python train.py --hidden_size=256 --d_shared_expert=0 --hidden_act="squared_relu" --router_z_loss=0.001 --init_std_router=0.00849 --lr_router=0.000772 --num_attention_heads=2 --num_key_value_heads=2 --norm_eps=1e-05 --attn_scale=0.0884 --learning_rate=0.00448 --max_seq_len=512 --doc_mask=true
Below are experts of layer 5 (counted from 0) of a mixture-of-experts language model. Rows are named router (the router's row for the expert), up (a neuron's input weights, with its number) and show model dimensions 0-255. Each number is 500 + 40 x the weight over its row's rms, rounded and kept within 0 to 999. Numbers have three digits each.
After each expert's rows: a language model's description of what the expert responds to. This comes from a sample of Wikipedia text that the model never trained on.

# expert 13
router:406484526482465461473546450462525624494454415478531500516536459553514540526533550453481515450502533595513534499521510534497521507469487533483467501487501470531540484563427485533445485450470598535503493397476455536541491489535551576450512458497471524446498444532510571459507460540415513512492538499464537510457590459502511471527483503516513545459514530559511616527497495508452540521502516518466505391518488521499481507485563501463494558486451440529456538557512524480525478469482423498458504486537538535470464435495474476496489530498455475434425467549513494447452519471429494501644510464508523490537507558491475469527503555476436503544525482476489532505416475510491531494413526427504478496435536576504450481424554529497519496487459536496497491474531540499472498557537567
up0:474454496454516500450517479466473461487483425503529493485463417529519574547528477470530469496459478443513445555450443474490572477447513503565508455510541547464466486443539494539444525442462551509415518524477531515467405547572465500546435547448472526574480559503493524500521467446549500553470464493544535514465465430559526460513474512557540515509548471460469491479463480522518546469490488499564525420516481503606459490543524472542567538478528508499481438483521514504483485534490482490480423519526464480514501514460527448467442543499482534526432526505481464501536404516506455514484473529517491492504570540441502547563571519477565589474480450475558535463554487463492449375530456516482538537501590440513518415526517537444550467534481541497579420511539501463479501540542494
up1:396414457517460518477509430498467537497477490452507510459546494480580544482530431568569516548506510548463486428485505517569457536491493520510535592503470503600490520543502516520561434496514469504492467503487506505464503526479538480533516508458520545493540504510533505589465461495472493567504512419545446472546498451505557489434467581535460504503396486532571500499514416505492561483522516478511511452541449413516496506519532525529470406471570559520483487486474476512512510516458544436541563493523527483474502534538508490425489505521509443466444505546509533503498489479514555495506503507461468448522549507485520462514479512499558525593502507533506494549480527526515490464533471606579477554552467493414460504457462433481478550501523539412540591585446478447490550417496512
up2:502472517487492485525493440537515540456498459455523471512566489431517487505471500459515515554572564564465538457459493510535542452479499517506495477527468446435530465545569531486443511451416482550461547475531500503493525469487451550536456497575553433508500536519548545577505486531454573532503543431540541501489463500459590481436541461518477541540523516525499467501474550552432520622481515481415515459507486438443543451507403448546571578497495485515555467507482561540570506572475471493447508518533467548525486545504497474546462511542465507522501472500490505500490422473521504601550457561482466560525495422510378495520519546519513461530498502489526469540477468526521414468473546538496531433544487580507481449480455522572503470536427484543481490481489482516455519491457505
up3:569481496523527410422439459512492431435542554459530505522467493520512494520519526489500481465541464527431593537535505506554496618538501462533462492544477515602576431408484485478479504532487481518494553484491509539481500457531495542498557484495506438489436536544501553492476547530476484515541536467504551556491472493536531462532479459488493559542524516393485560460556457456521506454466509551478579445505479480495492525439538517537536503459480473529528412516498561533511568528441573508473528484525502439516490556514417461571457485503477521486489521471522512584441507511474563452462475478539468446428481531560490498448504471478509487533406455450497543497508491530478422473463465574491498546513517441580474490499493485523523526500526515499474475484483530404476433603476535
up4:514461553431519471474545544484471488554446574451522558539509456466498428512529435462481455565407448512459509503564475468526517489503570533494520577570525483431527525481538547480504581464518502497517569462514520503479553488523506543522461493439540509495514443512536466490529507525471503474496490438394469452504561499530469557506476564523497483489461516479481496588503509524516536512580498475514485483558474586471417575465564500476501522500430473536429482486579469525485501481503495545542443541540491488524460475523435495481530471520515510537520496473448493507486526526544404470554503467527489544487565615450519561420483432453444505504533572524514486503440477578522516485502458491515459436474511534545423523510477522493513391511435491475489477446473536440522557502460555
up5:473537467531556500427501406505446572527464463508533481493489433442373556518532502583514481521489518472411492488492452481484554501529424515470568504478521513519452507543481520509516589461539448533522443486519519509511526499509482509527552509582442500523479503477467523434525519537508470451507517525456441531513502566502568455520470514531546497496461508458506506519450518512498477535496423546434516479453498450512462557475513466518549547507454422580445475565507524453476519501491504509547575508515466491462492515508508416514496583520562489498470486523417534478480508467493461533476509476530583486477539538573420493495531492429513390425480516469512449479485493486559546481460510497388403446556484516445501525538449524536524478487496425465486500563505469457431522552482456
up6:501498475446542462521484552462504405489501523473503516440470523513477540530541515509466453496496499483492462547508533504472527477509450531565523544559476477547553514455566539516475511537437515468449545533570460461473512397480460529514533513552503544480457509453536497499478532525462546509527545447549504507488555525542519413519555507433494470486401483510543502519451560525529461499467517537512424486519551584499483503500500476413540583493476511528455529526470538479625485401403472395507480515496522496552449511434568453529586548562492558481512457466489495494530502461490519531481535392491487429533542502535509485474508452530578473544490488536581495450417444516498565506488431487513540527483505597497496491538531475510532527485532515546479421474481486526463466466478515
up7:491529524586463467479425475523509471525521415497506465456512458462533582518469504425568507504526523536529549505529460532445502486535560513491450524503517480454489528490453475500502469501556469414501619485459533528520493466526581486459513408467525500548405481507496486498562418528580479426448509545506527496468490462549499537438456462466489627529490460504521480505537485532483428510518531440459512446484423436453450505520537491529447578517541463552527431442452509522475513545464517531430526479481415429507498489533463403543551533512474530519452529481509469516505519485471453536427418447495510448495487468466507461550541505524510540480482566552534526490525469520501466473422488488472488505512539497440504488469518466454522539492545400525489519499501424480544507554500498
What it handles: Sentence boundaries. Line breaks, sentence-final periods attached to words (199-4)., later., "."), and sentence-opening words like In, Although, However.

# expert 30
router:439539554496503474514494438469492509543469408472482512497547471480488524552594464462452498491503543566548562555548517469473492512525596494528523534450537492568496467522523491503482485440469522587479495477491473565532532495503535511449462473423511523505477534509515484511568427532479495480511465486550547525470522511411528432465486427476576541415475507571514528531531469516548500527564528522484471486505498514533538313523469469443494527471520472552447511538507559491576502483441520478526564489522515545438543512466452501594509467527500477500512507571447447485498562507446412465483494482519514468525561545525505461493484519535471530552521472438507491484433450470444428524474477455499539490509549570538457481464529512472539431460450547506483550506547469479509552466495433
up0:541466519506471495523464501463421476426510480551574566490535490565563496497484485515470464488548502536521405482470471487543483533479537532496495505576539480495425494536508462481542387499534538516537498482487493494532455495465468557555527524490519490487544520496517479558528430501541539569541479489495456386537414514553448480502563525509507520516588488562469526458532514546494521534548510473504529476435482490516445455478502522558493535401478536479508534495537461452490468468559532498494515541545516494547518450436508510475498486531463493513484483469506399396521397522482492517457543535515453464500526460546487552523517521529511508541501448559467519525510421577498484385450447487489480553424524526431469501564463607538430493521489439483474560546504509431516476543469467
up1:509520470533441548533499539509523465491541427470598479535484490380508429505462549465540443529554495542511482505463460504492458504532498490509513538531534505483517441482420452503514492519488491559524513422486439550520497523501541527486531429467457480461533510480460526516449532488521473544497580551572504490581497499529484498428506490523480505533422537554472451516478494470541507498441500524601574466466463482470479502538520441520446470530524525533626469436583503497537531510459540517514596536558459474562515501528494497511524524496418563515474479446472456510465474452491493566562501438495500385533492524525526513485558518411521442511560538462484531478473534499456479579515520502483479442514439485445441479597505443516540493532456460456500508503502527515437493421457476
up2:484463529496472468561453517531486603468550461539462472543549516483478530464448370436462493584487514583580485507519472494441504477558441500469456450504547542468517558531481633551532462492521484474495485497471526549437503405454479573474474483469475537557521554494482478451500484533420510503488490488569527509457534533521497470506434550491513448530459508451445533492523557484528505507492492528456494518539477520565468486460555532565468509421518515482567548508551468517432496463534562494470447560428532549517549516516537449455517525483588487509473486548542449530512516508500517476496491549490535464495511447524486513514508446564568440501557529558495551474555468508506527435456478527491435467471415454506479467450558534498512528578441493474467458523503435498477483453503461
up3:500510551486510541473499563497532425470477498528454464516574467506477414459497492517467482488539468502477548518515471417511555490560469461573487488479560498486451473495483556484480442464527481438527460536441482468483504482439603449503486509472506578478457470537542585499509491549471432546510501510494423493505570520558568479489544563535432473481525563453460481542417503464511491484482483468451473488483547493494466543518515501477466554503522579428494520434514557501580575503526480551453498453532399463435511576437466536505475505502461527555474539536522502496524512460482457406522468497484515533454485513500407475510581389570517555564506484538485482482483469506558552474494483542520517509519525478545445534433517443469500514559549511507483395481501514474536508565539503
up4:454501483540501429472494465552478492495536543440530483513451505551499458584605581558459566501480558528524561474543482460454464470541461464459509458475494511498503484517464526541514502546410508493485465518504544478504531519545539471494529502594501508553564486468528491481511481474489527455490491453466400499450520490441506448546507504515524425472531432483480424499543511475496424450626477489512440508491447448512566597493525483489464454518487485470454549517500535507505472439582568500476441536515491482494484510487541461510528453498500408491508482603556473487496512488556563545467497515470542517563494501522503508491535572461488562462516559397543470510577473446439466492485518508550478493562413519446510486452500478413438479480526493536503498554502423504531451467509502
up5:493459508572502520494479480458503499472512504496526472498505499525475563522434489517458508477479459416493507496451552421523450493545473517500550551533502569476443489537573463577555530475477504477530477521479522508493491575512455518584509503464483486544512487484500485432549442427463468570550517397480527492555499511534450529542453549487443504556474457490501439520448514502482525472450551450534575504567480459571441551461497473482455517524471590445465512547487483624528496488450444478475477476521487442420540426532556620421417551519447518521587475508498492464523468477497547483469589437448474517509493530476441505480490516528494489524468498540477546526527464486533521544532515515524543547480558577431510587495470486484526486465447529507522504501496533461574548518507528
up6:510458529587557455496493514530554503467477569510458509513500513460466537469454550492523503529503399515472506457463500495484542472569465556506553436495473476571496505512542601444498443425433502519475484522490573422495531522531470557500550477448534500503434555454495522458489442481488456501528437565491485579506540481570428543565507530450544522536604541532456443489491537459436476437511488465571568540459499438505537510439515483472499429437486488525440523447479498494527515487560462539616499454505471491465581440463505474427479506472504486526469482484570472523492530472524443490459493474516451535511558574474522558463513442513493465464483473462538505546559480474547484468451457537518488519483445475522513556465536437539472576493531520426518483526547528523543518477502522
up7:559548498477530548515556466536527518457597491524499551572506490488458490444455428513600604471486459431553473499511462558476466496495528467557425468496502486454534510507481529498509467487537507494498492520492465483500508561475468465507461484477546521526471531506512455478528516504395495411474519504494520543469523521502507492533398413528438503453476455554513560582511489547486525461480475442567496514454501524454467433445531542515556508497476461545533524422528537588548538503474520485465469474518476490556443477495473450461552527497415476511452455534519454472460449512452529518511463451526539538513555518492413530560475512461480483562518565503479471514507530508548551596478516449460478499490517517522514563484435451626497520575508533484565516497423478520551514475503421
What it handles: Inner word fragments. Second pieces of ordinary words after an opening consonant, such as ro in frozen and frog, ial in Dialogue, ull in Cullen.

# expert 27
router:424539499457546462482537449468538427546483420478499535552502485533559529538530479455485455526472506503562535487563507490483518440463494527471532520490529430581473485548491472518470507472485559522516430448457466550556440505554571566495454461512560502571523551523498529475525454532518548510480487486520556489439494564475529457510450482530537520472458519529526480527449437472423527456512567528462496452557549453534478495474464559520521502499501481536443557517558545452571450476435454486458578494448523547458390492483472499537435489452439449536442464522544547427525513552436493408503496474557462479503529517521469470463536520438435521528486476480524535475432491541490458457466492485561515484489561519495484498493533459580507459501473527482444504560548544435551447537515583
up0:526489530528511480488509561478406471526471508476471540521438493407494525462499451491406465498404512510491541509476465536491460477550530525516529518543492579528485525419488531549479465535524474485538476464507499545476466515507415507463541529481537523510457476548538513438511514471488484488536510449478564429558442461485483457465545534529510513485398459498539567489462494538471545533494412439490523565535519519597520505528438538513515522467591482432437520557480572529539428538497498522512513574488520524504466530446558431461483479539431462507548490488485451489481459434374500469520598501480458407496491513470523520454483551460486526566482517473489491448508543461524517501495462583545563533480535515536540505526513507534514490537494522580520544529516393464476495526516437
up1:465396573513513507507519492474542466528565525473520498479531505465483520502494502457499446536461479585553580525507528549437558438490484493518493450414482464495534463480506511529551488495476476534466450542507390433526517495501599483536441521473489503573425540500421494485545469487492545571518426470528540523471525518508420511460559509562517549485536490461515521575474484487516541447527573528488497509489559545495521522502498512531448610439434429439485500510502462471590508452399445505479486472479457473463513439554502447521572491491539463469547534506494445496503510541526463441546562547565519505464453485530510468453449516493513505503478468495501511439499610484558486459547504470471525494475483539460549474517419579484523461519481530494557562441517533507521456476484477
up2:516517473468551532539505430548497525582584462495550496536482484517406524498521542549479524509435516481465475488501543454555513472483495486463496540488512490492608544439525530524585573456467459564461495555564502494485393525535490530574524513486513575463499536490520483438528455486514471516522513517494512527531512509492427514431590522576488580500497545489468429523529484514468450393511501464477460459503451497533469574490469480455553520484494554524525476537489493469502457494375432470459525469471520511538511548460481545511468563513487534473510446459439565497480557485497520514536545439491483565543415463534484462524444492502502542494494502487562537399530476488528513470516446465546497498422473496559477536553458478494474439448595479460482501463544516511440479557494460
up3:409478504466541474477464515505547453449501544493455513467493418482472504497535525510525532505447584521413466489469529505448480537568496458514448488511572487513454498497470539514517472492509523551518523529527518533472527524485554532517510477490523535445528498475604517491488496521490502544451489567506450444529539504492488519504465559528526481493500492485514521473545503497490518462497508497533476432626440539465537482455428463474463552475527596510495599479528516464477474502485488466533658452475524442434477486467491510514486473525543492523478456519488508592538534508455424475554446589486412504569488514515524451566451535435530566502460558456572501455529517571448510475486533462457471498581442542507607494477525483589500519447473481456436460524511504501448503509547487
up4:463533427494558493508508619476465517520438439431588477482510464556455485488455529513509481518405524510495439489500472439539498448493630460532499476511476452488526513460505468513429460447527487533400498482486511459547491545572556517472494421485525453620511493467616575462546442561503551560585543490525489505579476478479510500501549530459482411487485489520530494469507473499418555526440435432482512501452475532549559484516509547487520494493561462507466478517524578495555524462464504512528521571514538490518555483474503525476517582455490434535475487561453498469439465509515434496532518484513560524462513509443496443471513497493511500477477500478465499528463494504522470613493464538486524472515580526511437525493491540550517463463456518494462490491532514529512511479517496
up5:529536520470471531502490430519482463505533538531472512443539487519575522488503451499465562502505512489462473531527533487466493540518512477547579483549479586460483477530429503488583449369456531451466548401493440453489507507537589559525585482486437532549508512481524481529562453625510573525492481470481482493520501496554528537478428473418529429415501526505485476474501470513532519527485488470484457603541434494441504493498507516535445484541444468578532504547576489453502481526489501459507629467491485513467463554490529441509499539492510506519418476545509500474431520522420521444462521548474443514528512497508488558468477565528495496508582482484532542511507551548525452514476484507439497495537558493533569465455483457528514515514521458451458514488470476517560557467473478
up6:498512509483514454534489601506430507550521506504497588492472555535534488539446492471491479473489494556442430456455536495541504509476473538519549500530511491508399526469502490498502442393476534490485404421540445518490499501525575491511457464472539435516547506499513531487481547488449536467428497481431432493594441477522499472493490447511418522456520483493585537551489506474463468502542442492503494541527498509440490469486539590489375557426496584530491524443481495521487508496435474481509484470566535538496529386537470442547523510447522491555518562515507471512525573489437485470467507567476468585558515525540516530592490513504518485497536507535459505442486479485514440459448448485480486545494543553478524526438433534562518516553512500459585526488520476489476464506500492
up7:461520423500476497487503526516576425519509521485443489451536485514449535447507498497528463363437522444522458450444486492402474441519534523494482476531495563467576473493518511502452512464515452472441494469529551509492525526472458515515508447521471496478513477484551520555460510500468446490493525526518440492498524565492532461530555493525581494554544492485514523482404540520597517550501425561500523464554455550498467558483457558500476554487490438537464506458462504514540393458519485503469502518556464454504499433538549504538503445494483502563497495494544495447472538472509561524551568474506488533530476453523454525488428493454507479497461534576553439430469548483467500448563518399477437515473478474500411484494553419510516460441490457455490525493543629516470522473507509
What it handles: Articles and determiners. Articles and determiners before noun phrases in running prose: the, a, an, another, any, some, several, other, most.

# expert 23
router:459477505448550416451529453531526502523477501470526535547515472493510556508517501468451465517481456504541521516516489468530537508509506559494569519510552467569521456554477447498471488480406596531542440476499467529532458469551516541513461446515572504508462448506503472533460555551507521545492488436567497528463540468486524415515477467502555519440448540552554499528477492476460550507521508614477473480525546512514542460447564554503522543504521453541488584460504466460519468428422476442416462458493563521455465571429486463552509525512466501452548476515469515488549561455473474514570472428564494432488519537514497500567501534451470520523493468461569527488534481483477443522453475487520523559502598522503440481515511447429541430483574585502540510484515467446542434466511557
up0:467493562481534503539561520519505494492478504557465628516496480517521550504547514467537526531524542484530449491489511520506547504484547455462502511484500481568509555485451553502473467557529508476523539471569449450441566509505509472567500515493432518534473571519533449443482463407504485423418479467547488567471478515496573475466465505499496459445474596479502474492605479416534546515561487485503471507503474458435446501500431475527524508462539507512516501558477484484500539487525460515439507527579469541503448582489483542448507481503404504526557497470466500440493473500530450531472581466474559439513551446558519518516413510480434478562497518529546506453544517456453519482460504452568522500509446481483520485443487486526475604510472499547536486571474468485583399438453508
up1:546486548448466549462533499502516516521496604534460455577426437510511458493455463518479538577513590451566527541451508574521518459496444555573572563522527469532462525537500481536535495485516476462490486489526460515477440498523502462428505507499507427519556549493428511562543477522466529484562519501491560503472546496521440461520541465493497522489428507520569493538475510450473505493564438451418450530457503542455481457489522453520591526457476484483442560495506559467524516525444517529416490426529497531479518521502479509474527427496496505499582427516513538496499467533455487506540469543533548477481494504447469576448489520485479462475504626453530557477487500483511508554495542491442464508490472502549435540500497556545535420418449493470511482513502513388429439483532484
up2:463505457587470474567457490473462505508545479437406487460506493498481536505508511423496506459527564495540482463587486493474455498511552496547517530503533513453519461545511476454551482474509429470516502531528513481466470466565455508594543525485465474500465450555484480503571593488540455459530469499502543486467449496540452476533515571535446556532567564524456460492459546456474521480478492490453494429565419504510484439521557495503469499438562497509500509554500499498493472515417550565568501485522412540507446474492449542566503520571597494449523507495475546546520492441511499554543411506484439494529471488465453465508509480584514559527509520468582498551464441540507538487564478443500536445473460529521449454517508508489579512510569492580504479457464431501539479429556514
up3:482446488510504514523509453493504515435517445590529510511494485500510511559557491468473499459506449560479479503447550538515558498581540529520481484553487470494470478511511433491525524467473473478493434471568495471527424494493495544442415496407570458489546514411470479557548465584517541515501488539476490518539536481518497509421429454428530486475550516512573510508476497457606487509472503508472504533391435487518464490494479482489473418462520464493491524550451471438503519520436459438509563539511453474523527540471519484546509487499442474498511496472518480492506455457531446426533552552580442505537396422493533486519509494520414531491510469533506437501481515545499486589527502537547441490520463475503467436475559575454511431503474477573576498566479537443537423491487460
up4:496541596453537463451507507473459486435450522474525547506496487473478515531518436528501521456533445525494513523507474469489532505536465492600457543483467559530461479435507466484505490528506471465477519518476493481531406480490439503533524549567463519540571480421568457449469540489393515454504471532466480488572476491569550353531528530422533545495453542467454541514528546477519443516451518535510564490589530559500482507493507548472495500449468566537520503531497525494583492442472532471491538452446504425600436523559526522465556552497439593495512497509471489462514475546466509466495547482507423473483449507574513490515513542486528549441471521514527529487421457468557484523459464484479498473526550530471493526487499484459541486574567540536450429435464465504485457505489479
up5:536543532492488535467517502599508503453513429465497557477466539507522514496512541550515517525511554532458429560483514482512503588517506455485497452493425466513444514497544518546471517452475469480512536440531533501504451553568474521509474489474540477522437498520383455477503531502459480499495481460537543507581576500527543490507546512489483519472504502481519529486448523508564416525464567528387593495518516564539469477529474506516473534467518478488512464494496471470557534442429534475475518476510506539502530483553460422483490445507485568506547491531472514491589581525464415518490500469467480468522456558564482451457584469481470403523481476567491597497484510489517558458472510647533442488486549511457476538521526465490572512491611524493496528459484501514438508544447534
up6:419508471443507466466464476471427549509488495582495586474518481593492530488443456415479482476537478505479539520470514461570490492434484518460447471481509510501556492504525445496546519484496511458503482464409499517511542530506555464442492495495541595513496458520469545501569499488486478464533543519487498465506533485489466495507502518457526533454474520534478472565579532436457471461520414439448542524486492511479538527498547465535551560613546509493486504529485520538472512497463578461566419638454458513464473530470573504532460452442586480528442537504494493506442450504538452482492520475542472510500484501560546447507472398471445438510469503488489520564516465531500546501498541539482532551427549496509454512512489421453525481409546555476502499514432529528474526559472435
up7:465609490561490462512515526523490508465507498454510493576510442514501484554520427507592447466478502493561515582495528595453541509487496505469521444485510512538529513478566522481475497543469481475459506561529434480451474468518457497522535430537471517491599453537536560462472454546518526512468478513444507581444513488465520543607502481530541545459606500530516471523503454498437478518518518481515433492529513595487555470510505508465495493519479512544495472451515496414529448493517511423490580447556524546552411490462532484464473584470510500455410555454493608427489500448530468532487501530476521436490462437468520469471436576522504476489449450532485523539544488559512453549492526466511483537472511487477461527553480481528502526474552488521507503577428478532527491471557459
What it handles: Prepositions after verbs. Prepositions such as to, in, for, on, from, into right after a verb or noun, as in went on hiatus, refers to, possible for.

# expert 10
router:465567465458534498468540469475536427489468474473537535528520456538539532535529559463464538523488483525538547525542433496545529472424501577454475540544539473537471473528516467522468529471478515524465548469458473532465466540452535524487462479476570553454445535509516491438533547527565508495469532539579528543461518545450552473473466456561535524473566528523544477526464475472438487470537541529451470480545533474540437460464507525553523512476513468543465529545536547428537452473473505472455521474518547520463518413458458475529453492463461472502493457526458451416483531556494463391575501475508486456497540532493475465559539534504434539525524462480505535466638500531459472538473475480543418556432541523524466475591524474458534470489492537465545541540440527440579499403521517
up0:503452572496442510502493539549504523501468513503513460511508477467534516558505465569468491448473430435514473563508445473494553502450532450447556523505540536551439508457437516479468560414497475490500556466507501498518479490468480549563569501534546462551431517467481557537486551525507538488474510499457444532485435462526425462515551548529492482482481428508547531614471527482518534493585479420469462518521519494490519616477455506543536549516473422527463481526548553483526572491446511526482490484472516541478534517509462535493470565457455515484466513520450493490505506550464550497478506440474537554530525566440474512525439449534588578495468547515495530486500514490480493603421533471516527485446470556529495477537450486579545436427402569444485544453464511533472453487529495
up1:544475499475555411474481553433540529543479528504532484495594448489557489481499504451486519549481535592509494544508531472430540493484531529488469464536510432493435578532476482533545548493499463518488460496507474470548457469544526518558530520561506518523515571423554476496493495485464480557468562467529489511526492487476513504538549468515447537484528566432393545600515543502433517478492513513556421510429551532574502523420485491470551415491543482526556486557506465503479462523440531460411526438494439456514420559554515529526524493479519462445565504443475422541520542494504458452496474535513540508504471501487461533531530523454502546524502502547422508476523513499469445444547568469468527535489550507490561484511456521428420501525535524500502560511443529472539590474462547
up2:475499513484439448490492442554480513480475586462520552494443441487487506482509414496481522537513516489496428451522510542452466540538422471503470526571528488551434425520549421516520458479532477477434559488494469481524533523503486511539580466487517545534540539535489573522469486534442497502555394526522560530492502443435533519510534405515573502417416425511600425557517417538495462573486491505462450544470464526495484461503540515469482575542436510472580478481446518501510508533517496486532450447518541554512460444521478442460505448558519461511496496540456433540477499523484533476474440492547468462488488536487560473537539500497476480584509443454559572487551516555499473510511503469459542462483480455431515515525497440531488456485485489540435450453480504459471505508492564
up3:541445493461490439453488552485544534486482551459552464491505509482481539532473439512453537479558491459489443543544488427517494478527400495506439533534495531478488425452561442542552521435522457517433533514493536539504431540499485545488459501569472456476481458431528485526474539558507480516466486480527502533450485535581531491508527486551476502514533459499470531500529485458409500418498462397605486482443457520488471513529485495545461599449469505496516512508521512586467540488475505514452435525528568462470494463501490561541518526431484570488521490501570459491472454519509469494470489405504459413534485466589540510594394515497553582545485498497503574456545475462510504464497548498546504544569472438515489508507448508479559505535510485413507473445520458514545510469495492
up4:471565528542558536512503543508486425471513483477554508517452571506487491544535495457516480494494509503554540492532566553396525519449449475517538495462524472483522545508461561421489544588512581525487469577529434538544490556485541498488452516485501560469511542504469529495514589532487521552531520519573460529528529513570557475448499562476480511499578500550539434532484547437476511449489524469518460413439525452440496473564499510433503533503405463462455519527505567472514453540512414414517468558467519509539465512521522495471456492507437482495597442542464521559496459457535505545490513505492528496507460482538493491543529493451484536557484518436519524471431493492440476550533497464503492508537611486461410516490522463503523528506456443508520593509524482477533465587459453
up5:537620492500543524444522509450555525497528563617589457508470512492519507482527496476496525545484506586463562542457526505552448533489522496481529511505528430515526502548490524469492483454500511587561538534477520486567508485522510476462509457439474543537454445448481449506482501514447527522550427439530476525561443533453539496535468536507446545493494493540536461495491504452556508435501513488447462469457484546556524607491508499461467494585503463547455493495513575435548551434535537547493536429508476482535455512519447508529598499477578459461513537459525490457500484555500442447530557458516490505605528524485481456505560500474511472525527483475523515519483523458524451508484443548522503557483536435488474344532494494547421523473496467540461490503477508540527479519561488
up6:489418464518478393439494424447489538479458534513494477551563520462499522473554454535404538536505498496539544502513503465517465491476532455490570548473472434484565499458549485554531491584490435472529505558535501423475551514461525534536455431489496549489476493530493447485482426468449509450534447473471482404522496490503460505445510507491494510465531559460548446555526457508491481528462489460473428512485524501512456489504474485472485565528504435501503571513484501484525517482464561501446499494506484507474493490528454479496543512425547530439499502459428419482510483524531512545539550526567526536490506456524383429382526499558526506452537568458501518502486542466519479449497476457538499516536547482418488547487461546529476471466451442621514459509480579444526551472549446
up7:476539517501538503431517510524532482469491486460516455592484512545454539455511471559457491484475479533430519514546555444536501489522564519523540488484565530460549495451495477525470489595431464502602527504473529574517525540484477530528466553431474512468511527432453476415477519517458504591564500519571466435514537506477465502444546460532478535452488458547569537447560528429504472527455541502488453448478510431461506511509459481508526425476519500503478495457435488531562494529485570474423513505493473464586391485474489455468484461484516459530482487479499486478535584521458445560461584459524491553447536529474495526468515595492365505535534488507415483469559475543534553505537510543504471506558504513575514446455518530478508474481467486498472477553545516567495508501474506
What it handles: Apostrophes and function words. Apostrophes and possessives (Thomas', Qur'an), quotation marks, line breaks, and common words like the, its, was, got inside running prose.

# expert 20
router:472422486459531467462532481480545509473479488410534544520509455519542534537533490461468508510481491500532534578543456479491522509497524532477488535457528481538481485520513470520473504475470514518516441454461471517431459476405509517462541497497521454581465523539477579376493433533424595464485475474452521528449503506466524471485556495537531538479473540525527483542456472464456537502541537547452466482541566477535472462455483523444548509475556466540475532512532492436529473488474506474462511489457529521463521448467467469529468355458475479526555476515537524462456525545518472554564484470498437462508528583524491472647523543405467538520565487491550532472572538485516494483468541377540476505465526433513472477491531479476531498494414542478441513503421550503470505491537541
up0:439422523434522471453493551514524468432492456495459474537537479531504463502540487468459565526593490526522444537518524613491501587506593501517513471499472437457540495533534551469504475471482478512503457457511506503573572538510483554488459532555440512508425587455455501539456530461477513514532476483484537599479564478490473408512445523480541483527504471425457492532487541503529431427514470525525442463478511460425453529502508574458600501477478482468585535448474551494574482547443507489442553485582531510476485477536459510496482474438493534526515466450548445476593528459469532517505522538487434531479532526504542486513468486548473506496497472432533515581574399492515468427459497488455473528471553489507466481515507494510478490486434530491504481456502532478443458503516536
up1:448488492501524531432459557495524587499503518454495549494452462517530511431515474457506557493445493546556512462520445505507467503452477538511488543598510455502558512585526491525454496505490485412408479417495499498453579561497451505521610508463542505532485494499556472452535521501448541526438479472530501520459495434480526494508535507511457472489498506503432512490525499523493512508464509449456542548525474532506524523512566572533498536521540470523515519504525585526471463487536507467487524480460474488464549546526477534511438494604372468518485493538445542484551543517561488502502528440491545517451508558479480559530537511536499498379452548499488591463475439471541532531482449569491443470530568420477514440548538566414501494550463551538555523493457444544461503465528495
up2:566569540484505455491494519515467501462518510447530520570495527438520514500505474520427547403482474490489579498539474477495441494534454495517507477537499583484538368478519496481471544505516468577475567530492482499494467468405420509515555583494440516481513569474476466496475499442558504472468493536507538483480576490400482551462570449502465546473469514488519474546486465512508497485484567572493593501500382567433407413441498471464510500526537471518549564534541522511533510499505444540479497476458463477402517530519481504528473458489504528492541479476492493520542465472467518555517505487481469536424519487515456509515582533478504440474488557535476548554415452482522469524527536525492515529463515460550504552530574495588466500509516455533521564487540463513487451563468522
up3:504544446502522492530497492429418453530547478407487488490484507499469504504522512538515501444482504497520505502535537557536517556472482491497463496549506479548416499491462478496494416520503469530437491446537501541457504490525442474463537480510573503577441480487489572489551470504466392579528497472485505514500464539476454472470521537477487520469559556557523486556493514557501484513512519472476511462500534568444532446514488486495572606452454504490455550444530499561541495490453481528489497464565538475501588494473479577501505532510505487485518506563530539505461504487509494502472583406449498488544460507471526426487470588561497600584468486499529462521631496534531488511543455421412562475509519451533483586532420580445509495501552455490518474428543510514473480543518498
up4:433471514520461519502551519477488485464446550422540554544486451465514573475485505481512544455509521506510458562478462476571457512498525440497494564466459506481469505509462494483476400467505503475565480573505492508459553453512553476523533457543502523493446546533525522543513532558518409577555519454506467536416487478492457557511474514501487510472528454549532473560585478556559411457476509503481475538525426501510536515503523556474478448531488451519579561498501538459491447543449446508553470541457547519405454489510491469509426511525535445492489564535550537491490544502433505521453479440473497455433442540515442537472422528575567545544480479463501522500445506549490483528566494467527464507429470585509463443506491506516487446433547481432571472462492506563574467481481529
up5:518491528411480449546505486531492509510520495521407560556528507511431455469506579435493508528576469492550415507537472486515470494545494495423514511447559473494472468532436521475426527476504460490459502479448490543441425548415517533587525507422421450555456476486500472487573544439401544495544519486509495485514487507490503543487596543533522501475471547487520469512529411457483447498426522503484540503437459538535505469510515489495489463492483420537478466484494566497522432537496549476484477520521474515462535532404555537490534541518465499514509391481436523536459545479531502539579568546548453579465550492430460531507541494570592471513511472522504508435508476485554514516501540480485444540475543521477517522481525508505489438491501459549463498422491454506473541510448523
up6:464513570541480481497500359452517505506533443558492501544549532473494514490477466529496450500542587501548531522553449534500435496465460487513495487461534404469548498434473485567518448533487535576486526550481521513526517500547493584501517455524523438501489480529589524518521425543546527512536517453502454508508482519504474508499454553607505577539477507515540552468593460563519483507444625520529492516477501543474489411446505484467542348481502519542458452508596554535448435500538527526451455505436424512492483421477433482469514480504525557500502516504464483456524511503474441515488539486522511555509533558552493461473456542468445575526529523496488546476525512452455520528469573545490504532548542505486476492472493493483577483513505520460480446514491480493491491509467506
up7:502462598500520508499517493537460527481441543505477461513495454424524595544474466504529512409541549467572495509510515522507510491499504453489535544431553462493476579437531537380438453464582485415545517434509486516498499496495497543482592496440520444537503504539433534514550526506541484558489465461521556494496507518473449486455524454449526511478563544526536508461477497495486532504469464497519505451579472462520422425480503509442491468508597520560502526426563453488485524475410438474481478463511493488508531435512453503434550580448449497516500503507428532462470477549549458506495475515459549524529464473477506519573502529517493555577520457477511480495551516447416458537451493538557518479503422502510455537460531542522547458472458490536446507562517524456549516512420491
What it handles: Sentence-final words and periods. Last word of a sentence fused with its period, as in church., idae., chassis., and also table-cell final words and list separators.